Weights of a small mixture-of-experts language model, trained from scratch on English Wikipedia.
Size: 11 layers, width 192, 43.2M parameters.
Training: 591M tokens, 4512 steps.
Below are experts of layer 6 (counted from 0) of a mixture-of-experts language model. Rows are named down (a neuron's output weights, with its number) and show model dimensions 0-191. Each number is 200 + 20 x the weight over its row's rms, rounded and kept within 0 to 999.
Before each expert's rows: "comes before" lists some tokens at least twice as common just after its tokens as in all text. This comes from a sample of Wikipedia text that the model never trained on. Tokens count by the router's weight.

# expert 2
comes before: ":", " |", " of", ")", "==", " by"
down0,226,207,227,197,185,205,224,183,230,208,182,241,153,189,235,221,222,183,211,192,219,178,206,204,181,188,213,222,198,238,202,142,186,189,189,209,162,171,186,226,191,179,242,221,216,215,162,182,213,201,188,173,202,207,208,217,189,197,181,215,200,226,173,222,230,179,186,179,202,189,196,206,164,179,206,218,184,174,215,207,196,210,174,193,209,203,183,214,172,218,210,209,202,196,174,221,171,201,188,210,183,196,233,213,203,233,231,197,204,207,224,168,224,181,177,202,193,164,183,188,201,197,198,179,245,185,188,229,204,158,197,210,179,170,194,223,214,180,196,188,171,205,184,177,212,183,202,204,207,208,195,224,185,203,184,187,201,181,177,159,193,163,208,243,206,175,192,195,209,243,201,217,163,207,198,187,207,195,243,186,201,195,171,199,228,198,220,206,239,192,206,205
down1,191,208,213,155,180,185,195,156,199,184,158,187,224,224,217,177,208,180,163,195,216,212,145,212,187,215,168,192,172,147,153,171,210,217,224,206,197,201,158,205,161,195,201,179,192,208,211,194,202,218,212,236,164,183,193,193,208,219,190,212,186,184,201,197,186,209,202,212,203,192,207,217,226,201,200,196,216,212,174,192,183,224,201,187,180,219,226,212,205,193,209,200,175,228,215,185,212,188,189,189,189,221,218,221,239,216,198,188,177,195,214,214,208,181,185,196,224,198,223,201,156,198,172,178,201,193,202,149,217,198,209,206,185,230,182,198,228,205,184,189,225,182,170,162,218,199,205,226,192,174,201,195,229,197,191,179,196,235,201,205,200,219,197,194,194,188,196,155,183,217,221,186,192,202,237,196,173,242,221,204,209,207,227,179,201,216,205,187,166,198,227,246
down2,212,173,221,184,202,190,182,185,210,190,187,164,198,164,198,195,203,193,215,227,213,216,169,176,185,184,180,190,208,215,186,226,178,192,209,234,200,188,193,205,185,221,213,182,155,214,173,230,205,218,213,236,222,207,192,201,202,221,207,194,217,218,199,200,211,188,214,232,173,185,155,212,191,216,165,200,214,193,231,195,186,207,230,201,185,185,210,180,181,201,204,235,192,167,230,164,215,166,201,188,184,211,184,263,204,239,179,174,200,199,242,191,178,198,209,196,191,194,195,215,232,219,194,205,171,181,174,178,204,215,187,224,192,198,187,213,203,198,213,167,202,198,186,199,201,220,194,188,206,195,171,239,202,169,206,178,188,199,185,209,178,210,185,223,188,203,204,203,214,200,288,231,186,204,178,197,206,199,215,181,203,201,199,146,158,176,198,202,184,181,218,203
down3,203,227,232,176,167,172,185,197,205,213,192,222,207,203,173,196,171,184,187,225,179,185,240,175,148,206,202,185,189,234,209,147,183,163,200,195,202,180,200,203,203,211,203,184,193,156,190,233,221,220,203,245,216,205,155,211,179,184,176,222,200,209,197,185,210,238,217,175,213,210,199,176,183,205,222,175,197,198,189,172,190,214,205,200,200,195,174,187,176,203,210,196,196,180,222,205,222,206,204,188,183,192,178,234,208,194,214,236,206,201,203,194,207,240,188,178,206,211,209,193,199,165,188,210,240,210,174,207,194,204,217,198,156,187,182,196,233,215,190,209,182,190,148,218,168,176,180,199,203,196,227,189,198,192,186,199,211,197,231,225,265,206,177,205,158,211,209,173,182,231,174,186,197,218,208,213,177,175,165,210,194,193,182,190,202,222,194,197,198,220,203,201
down4,192,178,166,203,214,195,173,200,239,169,184,214,191,194,227,207,189,178,191,183,196,169,223,195,174,166,221,196,201,208,174,200,195,216,195,175,178,185,188,191,166,192,190,204,217,180,182,190,191,197,226,231,185,206,243,188,170,180,229,217,207,187,151,210,231,214,220,151,221,182,187,212,233,240,206,186,226,204,192,205,188,233,210,204,225,163,192,196,233,203,209,201,200,218,207,197,185,192,207,201,189,179,190,220,229,185,210,210,188,199,174,204,229,220,203,186,216,193,182,156,208,194,217,209,250,186,238,210,219,207,172,187,188,209,218,230,188,188,211,207,191,216,204,196,238,194,205,201,218,190,239,199,235,193,194,193,191,174,192,197,237,183,227,183,185,205,235,183,206,167,199,209,217,181,201,241,190,176,200,147,201,202,225,188,205,192,217,200,245,180,185,170
down5,226,188,174,190,214,203,228,215,226,181,164,157,232,189,194,220,208,195,209,259,219,190,210,200,186,178,204,204,198,223,202,223,175,193,208,175,201,200,200,200,172,198,202,176,175,191,196,176,183,158,184,189,210,182,203,193,217,200,218,188,224,216,224,209,211,147,225,188,191,188,192,190,211,199,229,185,190,210,212,206,172,205,216,217,198,210,201,203,173,210,191,245,184,181,181,223,222,222,168,196,202,200,210,201,232,222,188,195,180,199,218,156,217,188,187,184,202,206,201,177,195,206,158,209,226,200,207,199,195,179,223,227,208,182,169,177,166,206,210,161,223,175,219,208,187,208,232,176,155,193,206,211,196,197,177,201,187,225,241,200,193,174,216,208,245,245,210,210,170,183,210,171,186,209,241,186,207,193,193,233,167,213,207,223,198,200,216,219,216,219,160,208
down6,185,182,203,214,184,217,209,200,190,189,200,208,189,198,191,206,218,227,185,154,185,197,209,164,190,200,215,180,181,203,182,190,237,188,192,200,161,190,199,210,210,234,154,218,191,201,216,198,176,220,229,174,207,198,172,217,232,231,213,173,219,201,207,223,189,204,188,210,201,205,190,177,192,239,158,225,185,215,229,173,187,189,176,211,203,170,205,192,218,241,177,190,175,198,198,191,218,189,199,201,186,214,216,211,213,205,231,161,190,227,203,199,228,214,173,227,179,191,150,210,193,169,205,202,170,191,199,171,164,190,236,212,227,176,182,169,178,203,181,181,219,216,168,203,237,185,182,209,205,161,237,228,210,185,161,173,230,214,196,198,163,188,189,182,198,217,192,222,198,185,227,190,162,206,186,194,211,194,216,207,190,219,224,193,207,182,211,188,212,235,164,192
down7,214,199,205,198,180,202,169,223,220,186,146,190,183,192,177,170,202,186,201,188,183,212,214,213,222,212,192,213,192,192,205,180,220,204,232,169,185,158,187,180,228,180,191,172,226,222,165,199,190,229,166,203,186,192,213,182,186,163,185,176,168,235,184,174,220,215,175,222,209,203,183,196,208,188,179,226,195,234,225,171,224,198,210,238,225,164,174,210,165,216,241,183,221,179,235,208,174,208,196,221,215,174,189,202,196,191,176,196,186,208,225,185,203,186,192,200,183,167,188,198,177,195,195,222,201,212,205,174,216,172,232,217,181,217,186,233,228,191,213,205,192,208,211,222,220,198,193,185,197,200,190,230,165,230,193,192,199,198,213,212,202,207,210,172,223,206,217,177,188,203,201,204,215,239,215,160,221,213,208,177,190,184,218,187,236,160,180,174,172,165,190,199
down8,217,202,196,181,203,192,205,221,230,182,167,223,179,223,209,222,214,228,219,192,202,168,188,168,195,179,209,194,182,199,143,210,229,206,219,187,224,197,218,212,202,206,189,193,197,225,177,176,208,197,180,177,180,191,213,205,188,226,184,213,268,217,215,198,204,237,217,209,218,187,180,181,208,177,191,218,180,170,200,202,212,195,207,218,199,215,161,206,194,192,213,199,212,208,251,239,177,206,207,229,195,178,217,209,212,220,211,170,214,249,221,182,214,228,216,174,182,215,226,174,223,194,183,194,156,183,191,225,218,216,209,197,199,189,211,194,185,237,194,187,208,204,165,229,175,229,211,230,177,200,182,219,190,216,228,205,214,177,192,191,173,214,208,190,218,234,199,196,201,197,189,220,237,177,220,184,220,226,205,212,225,188,233,167,185,204,193,154,229,211,204,213
down9,224,220,188,203,227,211,209,194,191,172,171,201,210,197,184,190,212,207,211,204,184,194,223,208,206,188,187,181,196,214,213,203,228,193,198,198,175,191,203,243,187,209,201,183,225,162,221,236,175,187,200,148,208,203,208,206,217,237,160,201,219,178,206,204,220,188,183,194,197,177,206,199,206,172,203,205,200,205,178,217,240,238,180,248,182,210,177,179,179,233,213,210,207,199,188,220,197,167,194,174,195,218,184,183,214,228,193,173,209,177,193,205,195,196,243,181,231,202,206,151,187,224,237,182,182,200,233,207,230,238,220,187,204,172,190,192,189,210,201,226,202,187,219,214,179,193,214,208,249,187,175,224,168,143,204,206,186,183,218,183,170,205,218,205,252,219,234,208,216,192,238,224,205,200,194,190,198,208,204,180,227,201,190,196,191,210,191,206,165,225,222,201
down10,185,198,227,217,183,187,222,198,176,202,178,186,229,204,189,201,181,178,228,177,226,214,192,168,193,224,197,229,191,208,195,197,212,202,179,176,187,192,221,218,217,172,215,239,215,195,216,226,197,186,170,199,194,183,225,200,198,205,185,212,214,230,206,192,204,201,186,186,219,194,215,193,187,179,200,198,216,211,204,212,214,158,193,198,158,168,210,191,201,186,233,225,221,169,235,196,209,216,178,181,190,212,214,166,180,227,218,182,231,223,184,183,216,214,204,167,223,226,232,175,146,212,201,161,171,186,205,200,211,179,173,224,196,225,187,163,211,232,209,214,170,216,168,195,165,213,210,177,172,211,155,180,193,181,193,194,231,176,181,188,206,177,195,224,239,228,234,177,225,181,188,192,213,201,233,175,225,199,214,170,176,199,182,171,200,187,226,188,204,205,195,211

# expert 44
comes before: ",", ".", " of", "s", " and", " in"
down0,227,188,201,229,225,215,195,185,197,192,175,218,207,207,198,207,187,243,233,158,212,207,195,202,207,219,214,173,213,215,178,192,247,195,216,223,193,204,216,203,192,232,188,159,223,195,207,204,191,207,226,197,197,207,204,196,169,222,224,204,181,189,193,211,167,204,184,190,190,171,172,218,211,221,232,209,179,175,204,191,222,238,204,182,159,233,178,169,219,194,186,208,170,207,203,215,185,191,168,212,227,197,189,195,237,205,201,197,200,186,251,202,214,223,199,227,221,209,240,153,206,208,183,174,191,159,158,211,184,186,174,220,216,209,209,195,195,187,221,202,178,203,210,188,218,201,206,202,211,197,214,213,225,204,168,213,173,176,206,201,201,227,177,171,212,163,241,187,247,195,196,183,209,176,183,200,224,202,184,174,179,207,196,188,166,182,223,225,224,231,194,182
down1,204,224,199,193,184,226,229,226,197,194,204,251,206,190,195,206,194,207,210,221,228,210,161,169,215,188,218,200,197,173,195,187,182,229,192,232,257,189,206,197,157,218,199,193,202,207,156,276,181,192,222,201,228,217,220,214,195,166,192,212,222,211,158,186,214,200,175,232,207,207,201,200,216,205,171,196,196,195,184,203,201,162,248,218,208,206,178,212,192,220,161,191,197,254,230,167,214,185,189,186,210,205,188,187,195,217,185,209,203,195,182,213,229,196,213,222,216,197,225,177,217,176,217,199,198,205,204,213,206,203,212,218,181,193,207,202,217,223,146,221,205,215,212,212,200,180,192,185,204,188,206,213,192,195,230,211,216,201,173,211,209,148,205,205,187,217,176,199,183,185,175,174,197,181,203,186,195,202,237,193,183,194,210,188,191,226,185,171,195,177,159,195
down2,181,236,191,197,208,175,223,204,182,183,186,194,206,201,216,222,173,198,189,210,212,192,216,162,215,198,203,200,230,210,199,197,213,206,221,206,205,193,207,179,223,183,220,194,243,189,246,227,214,228,176,199,186,188,235,212,209,196,191,195,190,209,201,210,196,196,182,161,227,174,189,207,164,205,209,195,199,215,225,159,240,168,179,227,231,188,191,199,180,196,198,176,215,200,215,192,221,184,226,221,205,202,203,207,169,175,204,168,250,202,191,201,228,176,184,220,171,183,182,194,175,239,253,200,191,152,180,201,166,214,209,190,199,211,203,216,221,214,204,190,195,195,214,152,208,229,223,245,200,190,200,204,188,206,208,181,203,199,203,216,202,242,215,238,176,188,220,238,235,174,188,171,218,191,164,197,208,187,205,212,202,203,197,188,184,222,234,195,190,219,235,186
down3,193,235,230,186,200,201,215,228,195,195,227,193,217,162,181,171,174,172,199,216,192,207,173,199,196,199,191,201,207,206,200,191,196,189,209,204,190,245,217,205,220,181,183,211,231,199,217,237,180,186,193,218,205,209,210,149,161,247,243,181,238,202,227,214,212,219,209,191,213,217,232,202,202,213,193,207,191,194,207,213,200,162,190,192,181,206,191,193,201,210,214,208,199,192,188,211,206,195,195,191,214,199,188,183,207,207,198,214,225,185,207,187,182,188,183,189,213,194,212,216,205,206,214,154,197,213,244,205,177,181,204,206,211,208,193,202,181,203,235,230,211,184,174,226,185,205,181,205,196,227,143,271,229,210,189,217,245,187,219,182,181,195,198,203,196,171,222,238,208,198,196,193,226,226,128,207,174,186,222,198,192,193,188,203,195,182,170,223,232,186,177,215
down4,176,203,163,221,217,207,168,200,210,155,187,192,197,210,202,192,193,173,222,203,177,211,223,195,221,202,195,199,228,199,214,213,183,198,188,168,202,169,187,231,181,159,210,186,200,184,190,193,181,171,193,168,215,188,212,226,230,228,215,172,217,186,227,228,204,231,208,228,205,201,195,166,227,184,232,224,173,214,188,204,219,216,185,220,214,193,196,184,201,202,174,237,210,174,187,179,227,202,222,218,243,173,210,185,152,197,169,185,187,214,206,216,192,236,214,202,213,210,221,189,198,214,226,165,205,184,189,194,208,176,162,185,196,179,208,214,188,235,236,164,197,198,197,243,213,209,170,190,202,193,184,220,189,180,208,224,187,210,207,225,205,164,188,209,207,239,244,233,189,173,192,216,212,180,192,210,217,203,216,199,192,209,226,181,207,200,210,167,248,214,190,192
down5,199,197,181,190,170,177,185,190,177,203,241,195,183,219,205,212,199,199,185,193,220,184,221,190,130,161,179,161,186,196,243,183,210,192,178,205,197,179,218,172,197,194,186,175,181,201,212,204,228,229,210,181,175,186,187,217,227,212,186,214,183,201,212,188,212,179,207,178,208,225,196,199,172,193,241,170,227,195,225,209,216,199,189,191,197,186,192,224,160,239,202,181,188,175,180,189,220,217,223,191,203,219,199,207,176,206,193,229,196,220,171,195,186,213,227,192,203,203,206,213,254,163,215,254,187,196,204,187,216,215,229,202,214,207,205,222,202,177,176,169,207,199,179,241,175,201,203,233,242,177,188,179,177,197,216,185,214,163,207,190,204,157,186,218,225,187,195,188,180,245,178,240,207,201,178,209,192,187,210,213,213,193,209,205,200,212,179,185,199,221,199,192
down6,177,194,184,188,190,205,204,186,205,173,204,168,205,206,172,198,218,214,213,188,223,176,169,191,197,237,215,193,208,223,189,199,193,186,203,190,211,204,198,211,206,168,149,182,202,220,202,179,146,173,207,172,180,165,220,200,196,190,214,180,167,217,220,193,176,230,223,234,218,204,209,167,184,194,162,213,180,235,229,183,174,231,173,171,198,219,197,193,205,194,179,222,176,198,187,209,191,179,236,197,225,166,199,196,211,174,183,197,195,238,216,183,185,227,203,211,216,236,188,181,197,218,161,200,208,191,170,183,208,202,211,181,194,217,238,161,204,195,194,188,208,231,220,210,198,215,201,188,213,207,177,205,187,187,144,219,158,162,189,186,186,177,194,204,149,210,204,238,212,208,201,203,218,221,206,191,192,246,209,220,191,207,194,229,198,194,212,189,207,194,210,224
down7,188,224,203,199,202,196,202,199,167,181,194,217,193,212,189,198,149,240,189,216,202,188,183,181,168,234,188,223,228,175,178,154,206,215,178,207,219,235,215,204,216,231,198,176,213,245,201,195,174,176,187,220,198,244,198,184,230,217,210,180,207,215,191,211,206,184,171,197,207,217,240,192,195,186,182,200,204,188,193,205,214,206,218,216,198,202,175,212,175,181,187,211,169,184,198,177,231,158,192,210,167,236,212,176,215,189,169,204,162,215,174,250,205,233,203,202,220,194,185,197,200,203,192,196,201,178,211,201,174,196,204,212,198,187,231,204,172,185,212,195,181,177,208,224,189,187,180,192,212,217,222,214,204,214,187,185,201,167,183,191,180,200,230,210,187,193,189,209,192,198,230,189,166,180,196,229,226,176,173,204,161,184,201,173,212,208,136,235,194,170,206,173
down8,201,202,227,209,228,206,172,187,200,211,200,211,200,231,181,245,191,201,211,213,214,187,183,173,223,192,182,232,184,199,171,174,237,205,210,230,190,231,229,195,205,212,202,190,190,219,199,210,182,227,190,196,227,200,190,233,206,214,152,217,195,197,183,182,222,180,197,173,225,205,195,210,227,180,195,180,181,207,204,199,197,185,179,210,193,192,198,211,234,178,257,190,200,183,215,207,216,227,186,150,220,195,217,231,203,242,190,195,209,153,196,148,211,190,239,205,194,219,193,195,200,216,198,203,176,165,205,214,178,173,231,208,222,175,214,148,189,232,212,206,216,189,178,223,191,211,207,197,222,173,208,175,190,226,201,175,233,216,207,188,206,195,198,218,188,200,207,186,243,182,247,207,204,225,181,177,171,214,179,205,194,185,214,165,176,176,186,213,198,199,218,205
down9,185,194,200,218,192,192,202,194,183,170,195,192,200,184,208,215,181,191,218,197,241,196,187,206,186,231,207,171,211,212,241,220,203,196,214,206,206,186,234,167,177,215,191,182,213,196,193,177,169,188,212,210,206,204,159,229,175,188,174,221,211,151,232,203,214,183,174,183,176,186,260,195,190,179,195,208,227,192,221,203,201,214,202,202,222,169,195,219,190,247,204,184,165,202,218,216,179,197,212,211,189,191,211,203,197,163,183,219,172,166,193,203,197,171,170,169,178,175,184,197,156,211,218,206,204,237,194,188,195,188,196,185,235,211,186,223,177,199,196,204,188,190,203,176,203,196,209,170,217,235,173,209,210,194,226,216,194,169,199,242,219,175,197,217,230,219,208,211,157,235,192,214,212,202,198,196,229,212,250,229,236,217,178,178,190,188,197,209,220,221,187,178
down10,177,219,219,191,226,219,213,204,249,266,194,220,204,191,204,202,184,193,201,185,217,179,225,172,199,174,200,182,199,201,190,193,225,183,170,163,225,203,192,179,179,172,187,227,203,201,191,206,213,191,213,222,196,172,206,177,139,222,190,191,190,204,175,224,243,194,210,216,190,170,191,225,187,168,188,166,194,191,210,230,212,221,175,170,210,208,192,228,186,197,183,194,176,206,200,204,177,177,211,182,209,200,218,208,195,194,241,161,213,212,194,201,222,186,200,230,187,177,180,235,199,203,150,211,226,227,197,199,173,212,206,188,185,191,173,205,208,167,174,202,191,181,166,190,185,209,200,216,236,193,164,205,187,226,195,194,238,193,189,202,195,191,194,195,237,188,221,217,181,210,213,213,264,219,196,208,220,185,217,189,203,202,221,199,186,210,216,186,162,189,211,213

# expert 35
comes before: ".", ",", " in", " of", " and", ")"
down0,238,217,225,171,191,243,202,207,201,238,216,174,200,193,205,169,188,192,162,216,188,176,203,229,176,237,182,198,203,178,191,212,194,223,214,195,204,193,195,188,190,200,198,218,210,206,202,198,177,219,202,245,195,182,208,173,219,190,188,207,197,215,206,174,191,227,193,159,214,198,208,214,176,200,207,203,232,219,210,166,215,203,228,231,195,190,196,197,183,236,229,160,226,219,220,215,200,179,216,227,192,181,203,182,207,206,193,227,160,198,192,244,219,175,205,220,203,206,205,193,231,190,210,188,208,202,206,159,203,199,220,208,208,209,201,195,233,194,209,205,187,226,217,206,186,214,181,199,204,175,199,178,204,201,213,211,229,189,213,197,233,174,219,166,262,238,194,169,251,191,239,202,178,200,163,231,221,199,161,210,169,205,197,212,193,226,209,186,189,235,202,229
down1,209,189,185,215,206,189,222,215,230,212,211,193,208,209,155,219,209,222,210,202,194,183,196,171,192,211,214,242,192,238,184,201,221,225,198,175,223,208,252,241,195,201,198,217,235,172,175,179,162,185,186,208,236,221,214,202,208,212,185,211,205,206,179,211,181,200,186,226,217,216,195,222,210,203,224,210,188,232,208,212,259,184,151,186,214,194,177,205,209,217,198,209,215,202,215,214,193,202,192,201,189,214,205,177,170,208,220,219,205,216,217,161,228,194,201,180,166,214,186,203,195,210,187,221,155,224,207,195,192,198,236,216,181,184,229,166,190,187,190,209,200,198,173,160,176,186,192,225,192,206,220,227,149,186,172,171,224,198,186,182,194,187,242,205,218,207,188,226,209,188,174,181,209,190,189,212,209,187,205,169,220,224,197,176,182,206,215,181,210,190,169,245
down2,192,186,232,180,195,205,206,207,219,160,176,200,165,194,184,169,161,167,184,213,168,248,179,208,162,197,194,230,216,239,190,171,167,211,214,202,197,195,194,186,216,190,209,216,198,168,209,211,205,219,177,228,190,210,204,198,204,209,190,222,215,231,214,190,169,234,232,200,189,205,196,217,181,204,208,220,189,181,203,179,237,173,241,173,188,195,181,169,211,206,173,211,220,196,191,193,196,189,203,188,246,232,191,200,197,190,207,215,193,224,189,216,188,209,165,198,208,188,241,168,182,174,197,164,151,203,219,229,183,185,198,188,222,165,193,192,230,181,199,221,157,212,176,172,206,187,225,211,219,220,198,221,186,222,206,187,228,223,203,176,174,199,201,228,199,204,235,234,227,188,188,204,189,210,171,207,200,194,187,190,213,197,189,192,213,174,161,191,187,190,178,197
down3,218,200,243,198,217,218,232,160,225,192,173,200,228,196,204,183,198,217,178,197,175,214,231,190,199,193,222,224,188,211,171,234,209,214,213,201,184,216,181,172,207,191,214,196,222,237,160,186,201,195,207,213,146,209,192,226,191,213,169,203,236,193,212,201,193,185,248,203,193,179,213,237,158,220,191,225,207,191,204,166,202,192,183,178,186,168,226,205,208,224,173,210,195,194,179,202,211,201,210,209,213,224,215,223,182,190,215,218,225,181,234,184,199,202,214,202,200,197,196,220,232,185,194,228,213,171,227,152,232,208,221,239,192,246,164,208,200,187,185,220,218,203,172,216,176,238,188,207,189,211,186,207,197,200,178,197,177,193,197,191,172,182,201,190,208,210,213,223,197,198,164,156,216,167,183,228,189,228,209,186,199,193,212,189,173,182,190,212,182,216,226,187
down4,214,173,187,206,201,174,168,172,176,223,158,236,191,182,196,191,181,196,201,211,201,186,206,190,219,202,193,187,201,189,176,168,180,186,203,174,207,202,175,210,212,170,205,198,193,171,174,193,166,216,152,205,185,232,186,208,197,182,203,248,193,191,208,208,201,235,193,217,184,221,186,185,226,230,217,226,200,216,165,158,198,192,213,172,178,204,239,195,172,196,197,239,203,220,206,209,202,208,169,211,158,219,163,181,197,198,180,174,235,216,208,191,166,190,206,170,218,209,238,190,159,218,176,159,207,175,164,216,179,207,216,203,199,206,175,228,199,222,202,173,199,176,211,199,202,211,218,190,181,208,194,227,223,208,185,190,221,186,193,209,210,219,213,202,222,199,219,221,237,177,192,237,197,195,191,188,227,194,183,240,216,204,208,249,208,183,185,192,202,194,190,177
down5,208,240,189,196,201,200,239,221,235,177,192,193,192,186,196,188,219,243,199,215,202,222,156,196,188,212,201,193,189,166,202,209,191,179,180,212,219,194,197,220,197,184,195,184,199,210,212,186,186,162,192,171,199,179,227,204,198,229,224,170,174,225,207,201,178,195,246,239,183,191,221,192,213,190,229,206,209,178,193,243,217,200,210,186,179,193,199,220,206,201,204,200,190,188,229,178,223,192,210,216,198,166,234,224,187,174,174,201,177,206,196,199,211,207,180,234,231,217,179,202,180,163,175,174,200,176,222,176,201,172,179,146,181,220,203,195,186,219,212,202,200,230,204,185,173,235,175,216,199,180,184,163,196,204,179,262,199,160,231,202,238,207,167,189,222,199,225,212,175,216,206,207,209,222,185,181,217,171,209,187,226,224,189,184,189,185,197,209,211,197,214,191
down6,216,186,161,207,199,218,191,184,194,214,188,203,230,155,256,201,173,213,196,210,230,196,208,213,193,183,235,167,187,209,180,169,202,199,189,205,239,187,169,199,184,182,235,191,192,204,173,204,238,192,194,175,227,218,186,225,247,214,173,189,230,198,187,202,228,192,213,155,208,241,206,200,201,218,181,198,235,206,202,215,187,201,207,184,251,210,237,213,213,204,219,198,204,197,206,188,213,195,245,167,196,184,221,207,203,214,221,209,241,182,183,222,229,192,205,231,206,215,194,179,249,187,191,216,213,189,195,216,195,226,186,234,188,207,210,196,211,211,229,204,185,227,204,177,206,198,199,196,209,178,202,206,218,182,198,163,222,209,184,200,180,192,186,199,186,175,203,169,168,177,184,187,192,166,178,229,163,200,192,201,221,210,234,200,220,224,200,191,217,180,224,206
down7,198,207,185,211,202,182,194,215,216,231,238,229,217,191,207,184,194,171,186,196,197,225,213,209,223,196,181,209,218,189,233,215,158,206,187,166,209,161,217,198,220,202,177,197,204,196,206,223,197,231,192,207,187,156,227,225,165,168,194,151,190,193,152,207,175,214,219,188,231,203,236,202,195,223,186,216,194,254,222,177,169,233,211,208,226,207,157,165,175,204,199,215,208,200,170,188,219,222,192,182,205,230,205,196,217,198,191,182,208,208,174,179,196,206,224,217,200,216,232,217,203,154,199,221,226,236,227,208,209,223,193,218,195,194,185,229,227,169,192,183,194,232,178,226,188,213,200,198,190,194,212,190,201,186,195,217,218,198,210,174,202,168,195,176,232,230,223,205,167,211,198,189,203,229,197,232,198,210,210,157,192,220,208,216,194,232,204,180,192,216,201,199
down8,237,206,210,156,200,189,235,214,211,182,180,180,228,208,219,209,187,209,189,169,228,205,200,234,202,212,190,189,199,196,188,197,206,192,209,215,199,227,234,210,219,216,201,183,191,211,194,197,237,166,207,161,197,226,221,202,167,172,191,174,211,208,179,171,199,198,168,248,203,210,204,225,162,195,207,167,173,205,170,200,193,208,194,217,208,179,186,190,206,216,228,200,199,182,200,193,189,167,220,220,204,204,194,172,163,192,213,198,183,192,220,213,216,189,170,170,207,192,230,215,225,199,174,181,187,185,200,225,210,223,211,253,183,207,213,155,205,207,178,228,208,187,228,200,198,249,177,247,173,222,196,233,203,221,191,195,223,213,215,209,188,166,217,227,212,209,207,217,206,172,196,211,179,201,208,199,175,240,190,202,149,187,197,188,216,189,180,190,233,209,209,231
down9,233,217,208,214,214,204,185,194,205,196,213,184,225,177,226,207,177,163,201,191,181,162,197,197,195,205,225,197,221,172,226,196,189,171,191,194,191,189,192,188,227,192,205,214,193,197,212,169,158,169,217,185,216,228,195,186,178,214,187,204,227,197,236,191,195,210,216,209,206,180,194,233,177,196,233,220,225,202,200,174,197,198,194,209,213,202,221,206,164,209,196,211,211,207,175,205,225,227,213,174,212,186,181,198,240,160,195,200,190,228,212,195,202,221,174,240,193,202,153,205,171,194,214,213,175,168,169,191,200,243,179,228,198,215,241,211,197,200,216,193,145,247,180,224,241,164,201,169,188,234,202,229,194,210,182,190,210,173,216,190,211,188,229,203,231,198,194,208,189,192,210,203,210,147,215,218,208,183,221,183,215,197,227,175,225,187,206,197,225,212,176,194
down10,175,157,204,200,191,168,177,178,201,183,200,185,214,190,166,225,183,199,195,242,226,220,187,181,204,182,151,180,235,195,196,219,211,234,203,191,164,206,209,213,200,222,213,195,183,219,209,215,204,248,185,230,210,229,215,186,158,210,179,228,233,219,206,187,168,226,220,179,193,202,177,217,204,172,198,195,178,178,176,230,185,173,214,199,202,207,221,192,227,174,232,168,213,210,179,188,214,209,167,203,208,216,182,189,204,213,202,209,218,221,192,187,214,220,205,193,199,192,190,213,193,201,256,186,204,196,177,223,213,166,184,225,207,174,183,195,251,212,212,213,164,220,190,230,198,219,219,200,175,241,215,151,199,206,206,187,221,219,206,206,188,246,231,213,222,196,199,194,200,232,196,191,181,199,185,207,210,190,174,209,191,168,181,181,198,184,218,210,201,204,218,213